python train.py --num_hidden_layers=8 --moe_layers=[1, 2, 3, 4, 5, 6, 7] --routed_scale=0.707 --shared_expert_gate=true --rope_theta=10000.0 --rope_fraction=1.0 --lr_mult_o=1.57
Below are experts of layer 3 (counted from 0) of a mixture-of-experts language model. Rows are named router (the router's row for the expert), gate (a neuron's input weights, with its number), up (a neuron's input weights, with its number) and show model dimensions 0-127. Each number is 128 + 24 x the weight over its row's rms, rounded and kept within 0 to 255. Numbers have three digits each.
Before each expert's rows: a language model's description of what the expert responds to. This comes from a sample of Wikipedia text that the model never trained on.

# expert 2
Mid-word syllable pieces
router:106128180117110146120157070139160134128113115142157145139126101138094154182117142140158123162142137095129139146167160141115121124105151102124169084133177122094078119157081162130142103121131154110148169148130120094138103154116107128155099131134134150137150133102120085105183116135158143123151144122136114124116126144118155125109126129124118083112147106148086140127076117165109128135182
gate1:117113173134114129106126076127152123140140111110075187154117130158142156144091120133150111135132117135116110106109156093089076149118161090115163089145140133099079142137078128113130109152154108124143130129155101127141120145123108137179116128173156086152150120125105120171119115140203138120120158140117125129126148157114139135124123153160108132112092149141131146129128103108069140120147
up1:070121127106132087099113139116123102149110134185118175105119101096160135114084136161142151120062103134079132103126133106127116136109123123147121156149149118131136121071129126166152101142149110156127094140116130168130138121117159115127093123114141130124108090077142109111111128109152122166116166138145122143181149132120117145148165153132118090135133151120133104117156159062106117149109

# expert 60
Relative words and finishing syllables
router:132140113117118172131128087158152138144078093133139152134097081143092160145100144121149174180161125165122170086101122127132138133104116124168143145134124131092097093112112168148124126133095138138147130143161139126089099159119119130132108117174140140122100120148102126093135163097139098119162103156105154140093112100126162174135125149160101123129140105108123105127111144123174157106166
gate6:133138140140146146128153134148154124154111156100114153115149117112108128180148139147141149124092099121151162143096141123095109050108138117142139152131130096097100114104103170143128137140101120125189109100176128138069106158098119159138099075162095133142102120156120113107149130132118135141148167170130133141126108093107125144106103110133111121172097112118112141141117107090151160117164
up6:125136147143109147162141110120114105091115123122149123121166131169150100152169123169146132103134154154162097157136160129153095121130106110127131114118087174145112122137138149142144108099133106116179131155142093136142145142161127151144104160152083148168168141151128129132144138158102138107117162177148110135137145149167114152119101169079163111073136168141100128095078144126140101134131

# expert 55
Capital letters, abbreviations
router:099130154137119091137139077137137115177101154155109118142093081182108134147112124117132110152124118118131120108110114120095109105109113130128140166148160118106130112137096150145095089168108175144153165098150125094075086140138116106153129115154145128127084118151096117105121137103133106117142115129111169156102105136110169126166165148122134115157137084095111132088120121121157122108179
gate3:131141118119132110142153098126156098114108138146150115115089144189115115135083096098137141150101121144163102143094114106083156138105124115096152154133138135139136111174160134147101145168118137142154117117115133132100157123100145129110090064121108098092134132113070120136097126108177109091138111112131168112125126151136160130114108173111078139176139130130074125140120120130105169119132
up3:152122123075130114158111126138118124145117156161112113137118164138134107135099111104114103138185133079105091129124110151096148128173129189113092128104107164137113149131171144117120126113116131160124145136155117198155116126135137160094122150106140103158186142131164165111083116116069126138133128134132142150126131108098129126154092129147113153118107113127176164129149163139152109130100

# expert 28
Auxiliaries and copulas
router:141145162123115136091138141096156148139129116124095144150118140130066147140110102142165147156161103113102133132142145083112137098136138119115134151179168138131141108134130143152154152130093137111140094125151127125074082068102121125140086107115117098124142137142106076128144115130157076102182127139144112153150120143087154131163141125124082123155139104139161126111101149127147133095172
gate6:115125163085124122159118150084126144095143124131100131153132121126137125144121123158134104158098150132083145173139100087097137094117149139134119150154136102142126090096180124123136127154142144179163098146074122117121075141134125180117107142146109112136147169103131060106111117151128098108166091116129119147153148151153131141137114097126109135155112124075138104128107167133157126140157
up6:136150126159098142120103128130131119099120176168077109111116109111147126144126095093108074184095133137134185135145143087136096163147091100173129107122131119107128087114134126150169126149138118132104166131129133122162097128125110127103104166128145157139120129141128136088098112130131117115108135129116155150063135149101155143149134119129126110111104130167129076161173092094152161132123